config = dict(
    n_layer=18,
    d_model=256,
    n_experts=40,
    experts_per_token=6,
    d_expert=128,
    d_shared_expert=128,
    activation='tanh_gelu',
    moe_layers=[1, 2, 3, 4, 5, 6, 7, 8, 9, 10, 11, 12, 13, 14, 15, 16, 17],
    router_score='softmax',
    normalize_top_k=False,
    routed_scale=2.58,
    balance_loss=0.00416,
    balance_bias=False,
    router_logit_norm=2.0,
    n_groups=8,
    groups_per_token=3,
    init_std_router=0.00619,
    lr_router=0.00109,
    n_head=2,
    n_kv_head=2,
    head_dim=128,
    vocab_size=8642,
    norm='layernorm',
    norm_place='pre',
    norm_eps=1e-05,
    positions='rope',
    rope_base=10000.0,
    rope_fraction=0.5,
    qk_norm=False,
    attn_scale=0.0884,
    tie_embeddings=False,
    parallel_block=True,
    init='uniform',
    init_std_qkv=0.0204,
    init_std_o=0.00341,
    init_std_up=0.0204,
    init_std_down=0.0017,
    init_out_by_depth=True,
    optimizer='soap_variant',
    lr=0.00338,
    lr_mult_qkv=0.7,
    beta1=0.95,
    beta2=0.98,
    lr_head=0.00726,
    grad_clip=1.0,
    warmup_steps=200,
    schedule='wsd',
    decay_fraction=0.38,
    decay_shape='linear',
    final_lr_fraction=0.0,
    batch_tokens=65536,
    seq_len=512,
    doc_mask=True,
    train_tokens=269800000,
    steps=4117,
    dataset='wikipedia_en',
)
Below are experts of layer 13 (counted from 0) of a mixture-of-experts language model. Rows are named router (the router's row for the expert), up (a neuron's input weights, with its number), down (a neuron's output weights, with its number) and show model dimensions 128-191. Each number is 128 + 24 x the weight over its row's rms, rounded and kept within 0 to 255.
After each expert's rows: a language model's description of what the expert responds to; "comes after" lists some tokens at least twice as common just before its tokens as in all text. This comes from a sample of Wikipedia text that the model never trained on. Tokens count by the router's weight.

# expert 25
router [130 141 171 149 123 127 118 108 125 121 108 141 114 159  99 159 115 136 139 128 131 120 153 112 124 116 164 139 146  88 133 136 129 109 124 102 149 112 159 165 170 139 152 183 128 113 174 146 115 140 125 129 112 114 115  98 137 136 127 104 116  93 149 163]
up0 [138 181 128 123 113 137 106  96  96 168 163 159 134 111 102 137 121  92 103 176 122 133 111 149 118 134 139  99 116 128 131  97 152 132 121 117 101 106 109 153 113 153 113  80 131 132 113 122 134 126 101 132  97 135 125  91 165 133 161 128 141 105 138  94]
down0 [158  85 105 129 118  93 113 172 118 105 101 122 122 105 164 100 131 126 129 144 106 100  97 149 127 160 132 139 105 103 132 114 132 135 147 106 110 102 111 145 114 115 118 124 117 142 153 119 100  69 102 126 135 119  79 135 134 146 119 148 109  91 149 122]
up1 [165 131 133 133 112 141  98 112 115 135 151  96 135 108 176 114 170 133 104 150 124 134  73 135 136 109 162 138 109 106 107 175 143 172 129 111 134 107  98 116 104  76  66 113 126  72 141 109 149 119 161 110  89 131 130 154 154 154 125 113 138 147 103  78]
down1 [138 141 133 116  99 142  85 107 143 149  97 113 157 146  97 140 136 137 182 111 170 108 100 111 125  92 163 106 176 121 150 138 157 132  81 120 162 184 155 116 147 103 126 140 136 124  82  91 147 141 127 138 148 102 143 133 135 130 118 127  85  65 106 102]
It responds to: Line breaks in lists. Line breaks ending lines in infobox-style dash lists and tables, plus number cells, field labels like Born and Genus, and markdown table separators.
comes after: "|", ")", "| ", ".", "201", ";"

# expert 24
router [122 128 151  53 120 116 125 161 162 126 143 137 110 147 146 114 158 108 135 109 158 143 118 142  87 106 116 141  89 103 142 141 112 141 154 115 115 186 118 121 167 131 126 150 149 131 155 160 141 118 131 127 119 126  95 166 118 104 141 122 140 100 100  87]
up0 [139 114 140 136 117 169 115 163 107 119 152 124 180 120 120 144 129 157  94 101 146  92 130 136 129 162 132 123 149 129 167 146 168 119 176 107 152 155 172 132 151 132 145 154 163  83 133 129 133 128  93 121 133 110 116 108 165  95  84 121 124  61 148 112]
down0 [169 185 146  96 129 117 109 125 110 120  74 120 153 129 152  86 100 141 133 138 156 167 126 147 109 110 146 127 135 143 129 115 109 145 171 146 151 125 152 106 137  78 155 101 129 122 168 136 126 104 158 108 104 132 103 100 132  70 135 137 138 108 103 139]
up1 [141  99 107  90 110  95 137 156 129 115 148 127 138  95  97 170 119  83 131 144 116 155 164 161 133  99 154 153 113 169 143 136 131 122 111 178 134  93 157 132 125  95  87 166 143 101 124 132 144 126 108 143  78 157 133 124 113 143 104 136 163 153 105 145]
down1 [109 159 137 111 147 148  89 148 128 184  99 125 128 142 141 121 101 121  95  97 126 136 151 144 158 162  82  98 153 146 148 128 107 127 151 102 169 124 159 138 151  89 102 146 151 139 112  99 162 141 139 148 120 144 127 116 135 144 146 137 145 155 160 154]
It responds to: Year-range dashes. En dashes and separators between years or numbers in tables and biographies, such as 1979–80, 1946–58, "from 1989 to".
comes after: "\n", "6", "3", "1", "2", "4"

# expert 8
router [161 167 117 112 135 171 128 112 130 109 169 101 130 121 139 119 134 142 102 113 137 113  69 100 118 118 104 101  89 146 135 164 160 140  94 162 128 152 169 119 102 145 173 119 186 105 103  86 109 141 125 154 137 161 120 130 148  85 108 155 120 120 147 122]
up0 [134 153 129  86 102 133 126 158 120 138 157 119 180  94  75 125 122  86 106 127 120 153 145 175 158 169  95 136 125  80 120 130 166 119 115 124 133 149 120  90 104 112 132 165 139 122 132 108  84 101 131 107 177 141 128  84 166 122 154 157 128 134 134 115]
down0 [119 151 125  92 122 163 111 120 125 147 135 178 113  96 140 156 106 101 160 121 175 136 115 109 142 135 130 135  85 146 110 171 132  85 119 130 164 101 109 116 129 148 134 104 147 134 141 119  86 127 128 153 161 131 127  91 154 186 152 136 145 129 129 143]
up1 [110 161 137 112  77 103 158 141 104 130 105 129 151 158 109 161 181 160 160 130  96 112 159 127 160 161 126  88 130 135 128 117 130 114 143 135 111 124 142 182 125 136 106 119 111  85 138 126 103 128 114  99 137 156 157 181 145 122 139 154 125  92 157 161]
down1 [104  92 130 151 170 140 139 143 124 147 163 144 102 105 134 160 154 157 118 130  99 111 133 160 149  95 124  89 153  84 142  92 155 127 130 107 113 137 143 147 108 106 136 123 162 128 131 136 108 155 106 121 155 169 108 112 116 117 145 133 130  97 124 139]
It responds to: Connective prose words. Nouns and discourse words opening a phrase in running prose, often before "of" or "to", such as According, However, part of, reasons.
comes after: "the ", "a ", ". ", "The ", "is ", "as "

# expert 30
router [ 96 131 147 163 152 124  86 125 160 102 123 150 137 102 188 148  90  90 113 142 110  94 111 153 140 107 150 149 120 115 101 151 130 130 109  78 105 183 134 142 136 125 122 127 152 114 159 118 119 110 136 168 154 128 150 143  93 156 124 169  60 129 112 167]
up0 [ 81 157 134 143  90 112 199 103 177 156 131 121 108 108 126 109 107 153 143 118 101 100 149 129 140 112 103 109 159 133 159 124 117 141  89 121 123 146  99 119 140 133 131 135 188 151 170 175 168 106 150  81 106 104  98 122  94 140 114  92 124 128 124 160]
down0 [157 108 120 114 134 101 119 136 118 133 107 125  85 109 154 124 114  70 154 111 154 104 126  91 125 133 135 120 121 113 143 113 103 140 144  96 103  92 109 120 130 114 101 120 138 125 118 107 151 142 112 154 133 166 112 135 138 131  62 144 106  95 108 136]
up1 [164 133 134 101 104 137 136 113 204 145 140 121 172 130 109 112 136 150 142 114 146 121 132 175 150 160 139  76  88 100 130  94 101 131 143 113 127 134 166 118 123 143 125  95  93 144  92 149  71 100 160 125 124 136 129 136 157 113 114 101 132 130 146 108]
down1 [122 106 108 137 157 156 109 109 134 152  87 149  96 116 157  87 136 111 147 103 125 116 121  99 142 110 103 112 165 139  95 175  83 110 138 117 125 122 110  88 112 154 173 111  93  77  80 133 113 135 123 150 125 106 117 130 144 111 155 142 134 113 140 119]
It responds to: Single capital letters. Lone capital letters starting names, acronyms and call signs, often after a pipe, dash or bracket, e.g. K, W, D.
comes after: "| ", "- ", "(", ": ", "; ", "-"

# expert 11
router [165  92 110 203 136  98 100 105 164 116 135 132 132 114 102 132 180  78 108 137 144 141 171  94 125 138 108 127 132 129 155 153 151 139 126 111 146 136 131 124 138  92  98 149 108 135 143 119 116 110 157 142  91  87 127 103 112 130 168 124 139 109 150  75]
up0 [116 115 173 155 128 139 134 152 151 144 143 136  99 136 122 131  57 114 128 105 169 165 151 127 127 130 143 153 158 128 145 148 132 111 180 142  74 177 132 139 100 172 178 148  73 116 111 142 132 141 125 126 144 139 147 161 121 139 132 150  81 138 109 120]
down0 [123 136 167 121 115 147 158 121 105  94 149 133 143  80 136 139 161 123 142 116 145 139 155 143  73 123 136 119 109  65 170 107 126 121 114 135 184  96  77 143 107 108 121 127 126 139 123 155 122 107 136 113 108 105  78 155 140 118  85 110 122 125 136 181]
up1 [133 142 134 122 166 209 107 135 170 152 138 140 119 155 148 173 116 154 134  96 149 138 146 159 129  97 180 123 148 114  97 114 142 147 123 129 113 153 118 145 122 101  96 160 129 126 129 139 167 166 139 114 162 120  97 144 163 116 133 153 126 139  97 114]
down1 [ 96 168 144 154 126 127 137 140 140 149 101 124 113  75 139 119 121 120 160 117 135 103  70 106 163 116 150 159 129 144 170 125 115  77 101 155 122 155 143 134 107 112 131 147 111 122 126  99 131 147 152 168  91 168  96 155 109 101 141 154 124 114 128 119]
It responds to: Table cells, foreign names. Pipe separators and small digits in sports or statistics tables, plus fragments of Slavic, Turkish or Hungarian names with diacritics (Z-uc-chetti, Ko-ś-ciuszko).
comes after: "| ", "0 ", "K", "N", " ", "; "

# expert 35
router [155 122 197 149 100  98 165 127 119 133 146 120 138 133 145 183 133 113 153 126  91 184  88 176 148  94 135 148 124 136 115 106 111  88 125 110 133 101 106 147  81  93 151 109 163 142 137 118 104 108 130 172 173 127 117 130 108 116 133 159 108 125 158 136]
up0 [133 114 166  96  97 114 120 124 136 111  70 100 125 137 130 114 137 102 142 133 128  99 117 168  96 149 158 112 108 104 111 117 130 137 123  92 112 151  85 135 131  85 104 158 121 116 131 132 154 110 155 123 167 106 155 149 111 130  79 120 118 129 130 105]
down0 [122 109 143 136 103 141 132  99 150 110 112 143 124 114 132 121  96 126 139 138 155 125 109 155 118 123 131 159 149 145  53 153 120 151 114 153 142 153 183  93 122 144 121 104  83 115 119 129 154 146 129 169 117 150 140  90 148 136 144  84 120 133 102 120]
up1 [161 140 187 163 112 124  95 145 149  97 146  79 166 145 143 128 130 127 106 127 103 133 119  81 105 125 137 159 129 118 101 114  75  99 107 135 108  99 136 124  93 124  91 119 134 126 146 124 131 104 126 130 144 124  89 135 164 174 141 145 124 119 145 132]
down1 [119 102 119 119 174 131 136 135 169  90 152 142 143 161  95 139 158 141 110 134 147 146 146 115 136 140 150 117  97 131 103 125 115 110 174 132 141 150 162 149 123 102  92  95 152 133 100 106 121 154 105 113 119 135 127 137 162 145 152 114 124  75 106  72]
It responds to: Infobox and list markup. Dashes opening infobox or list lines, table pipes, and coordinate symbols like °, ′, ″, as in "- Height:" and "13°00′N".
comes after: "\n", " ", "0 ", "Coordinates", "6 ", "— "

# expert 2
router [146 101  61  92 162  85 122 125 137 142 118 107  88 150 124 171 148  77 148 109 140 139  96 124 158 107 158 139 104  91 131 144 146 130  98 151 127 119 102 167  96 121 145 130  82 116 155 102  90 120 147 123 132  98 114 150 142 112 145 173 130 138 142 123]
up0 [141 112 131 143 143 137 106 178 122 112 121 118 133 132 153 120 122 127 152 187 167 154 110 136 126 123 150  76  92 110 140 141 166 169 134 147 117 113 116 116 112 125 144 118 121 146 139 167 139 142 109 101 164 153 148 157  94 145 101 151 176 131 101 125]
down0 [127 133 152  95 136 171 124 137 149 153 141 150 140 161 117 123  89 135 100 155 118 117 102 160  92 105 126 171 130 119 110 158 115 158 137  96 107  95 131 152 103 134 161 173 140 144  99 158 117 117 146 111 156 105 112 122  84 137  93 175 133  99  92 141]
up1 [ 79 160 119 125 121 136  97 114 129 112 117 114 162 127 126 118 163 144 153 132 108 127 102 163  97 119 116 141 141 134 116 117 146 147 101 176 149 141 144 121 138 159  94 133 128 114 101  92 108 121 102  92 152 149 128 157 126 169 108 114 133  83  83 125]
down1 [140 134 172 156 144 163 158  84 155 142  89 121 144  84 149 140 140 134 131 130 142 105 127 144 150 105 121 139 146  96 104 138 117 115 101 136  83 164 134 160  95 153 113 103 164 171 102 146 108 109 119  81 118 138 165 133 132  85 146 158 133 129 134 109]
It responds to: Name-internal word pieces. Middle pieces of proper names and foreign words, often Germanic, with umlauts and syllables like ach, itz, Sch; e.g. Mort, Maudsley.
comes after: "M", "m", "R", "S", "D", "W"

# expert 36
router [ 86 129 140 140 144 114 103 137 103 100 138 124 130 130 165 108 146 114 110 126 147 124  96 165 112 135 105  74 123 103 110 159 137 144 120 134 130 176 151 141 134 143 146 119 126 134 141 125 152  71 136 150 154 120 133 109 110  78 186 167  98 126 141 111]
up0 [123 123 147 139 124 143 134 111 125 141 107 128 150 123 101 154 150 121 104 101 149 145 138 162 147  98 122 104 145 151 126  79 150 109 168 133 168 124 130 138 182 102 139 160 143 123  96  93  77 123 148 140 148 131 134 141 117 133 116  80 150 145 146 149]
down0 [131 155 169 116 109 139 139 149 152 136 130  95 139  79 113 122 102 108 128 157 142 138 117 131 128 116 166 137  87 141 161 124 128 182 150 157 128 127 135 123 146 143 120 126 141  80 132 145 126 102 120 108 102 166 124 121 106 152  84  94 133 106 121 177]
up1 [175 158 147 108 120 130 128 117 152  91 100 117 151 166 129  96 144 118 137 163 101 163 122 158 133 101 110 137 119 120 145 123 124 139 118  90 171 139 111 124 180 140 134 134 100 166 109 152 148 117 108 131 130  84 164  99 155 108  83 138 149 169 155 145]
down1 [110  80 147 132  89 137 104  96  78 127 152  92 139 121 146 166 111 144 122 123 119 152  96 114 169 163  96  79 140 122 143 125 112 192 112 118 127 122 124 123 156 169 107 166  97 135 164 112 132 128 114 133 114 174  80 133 113 133  95 143 144  99 134 119]
It responds to: Country and currency prefixes. Place and country tokens like US, United and China, especially before currency amounts in box-office tables, such as US$7,665.
comes after: "| ", "the ", ", ", "; ", ": ", "("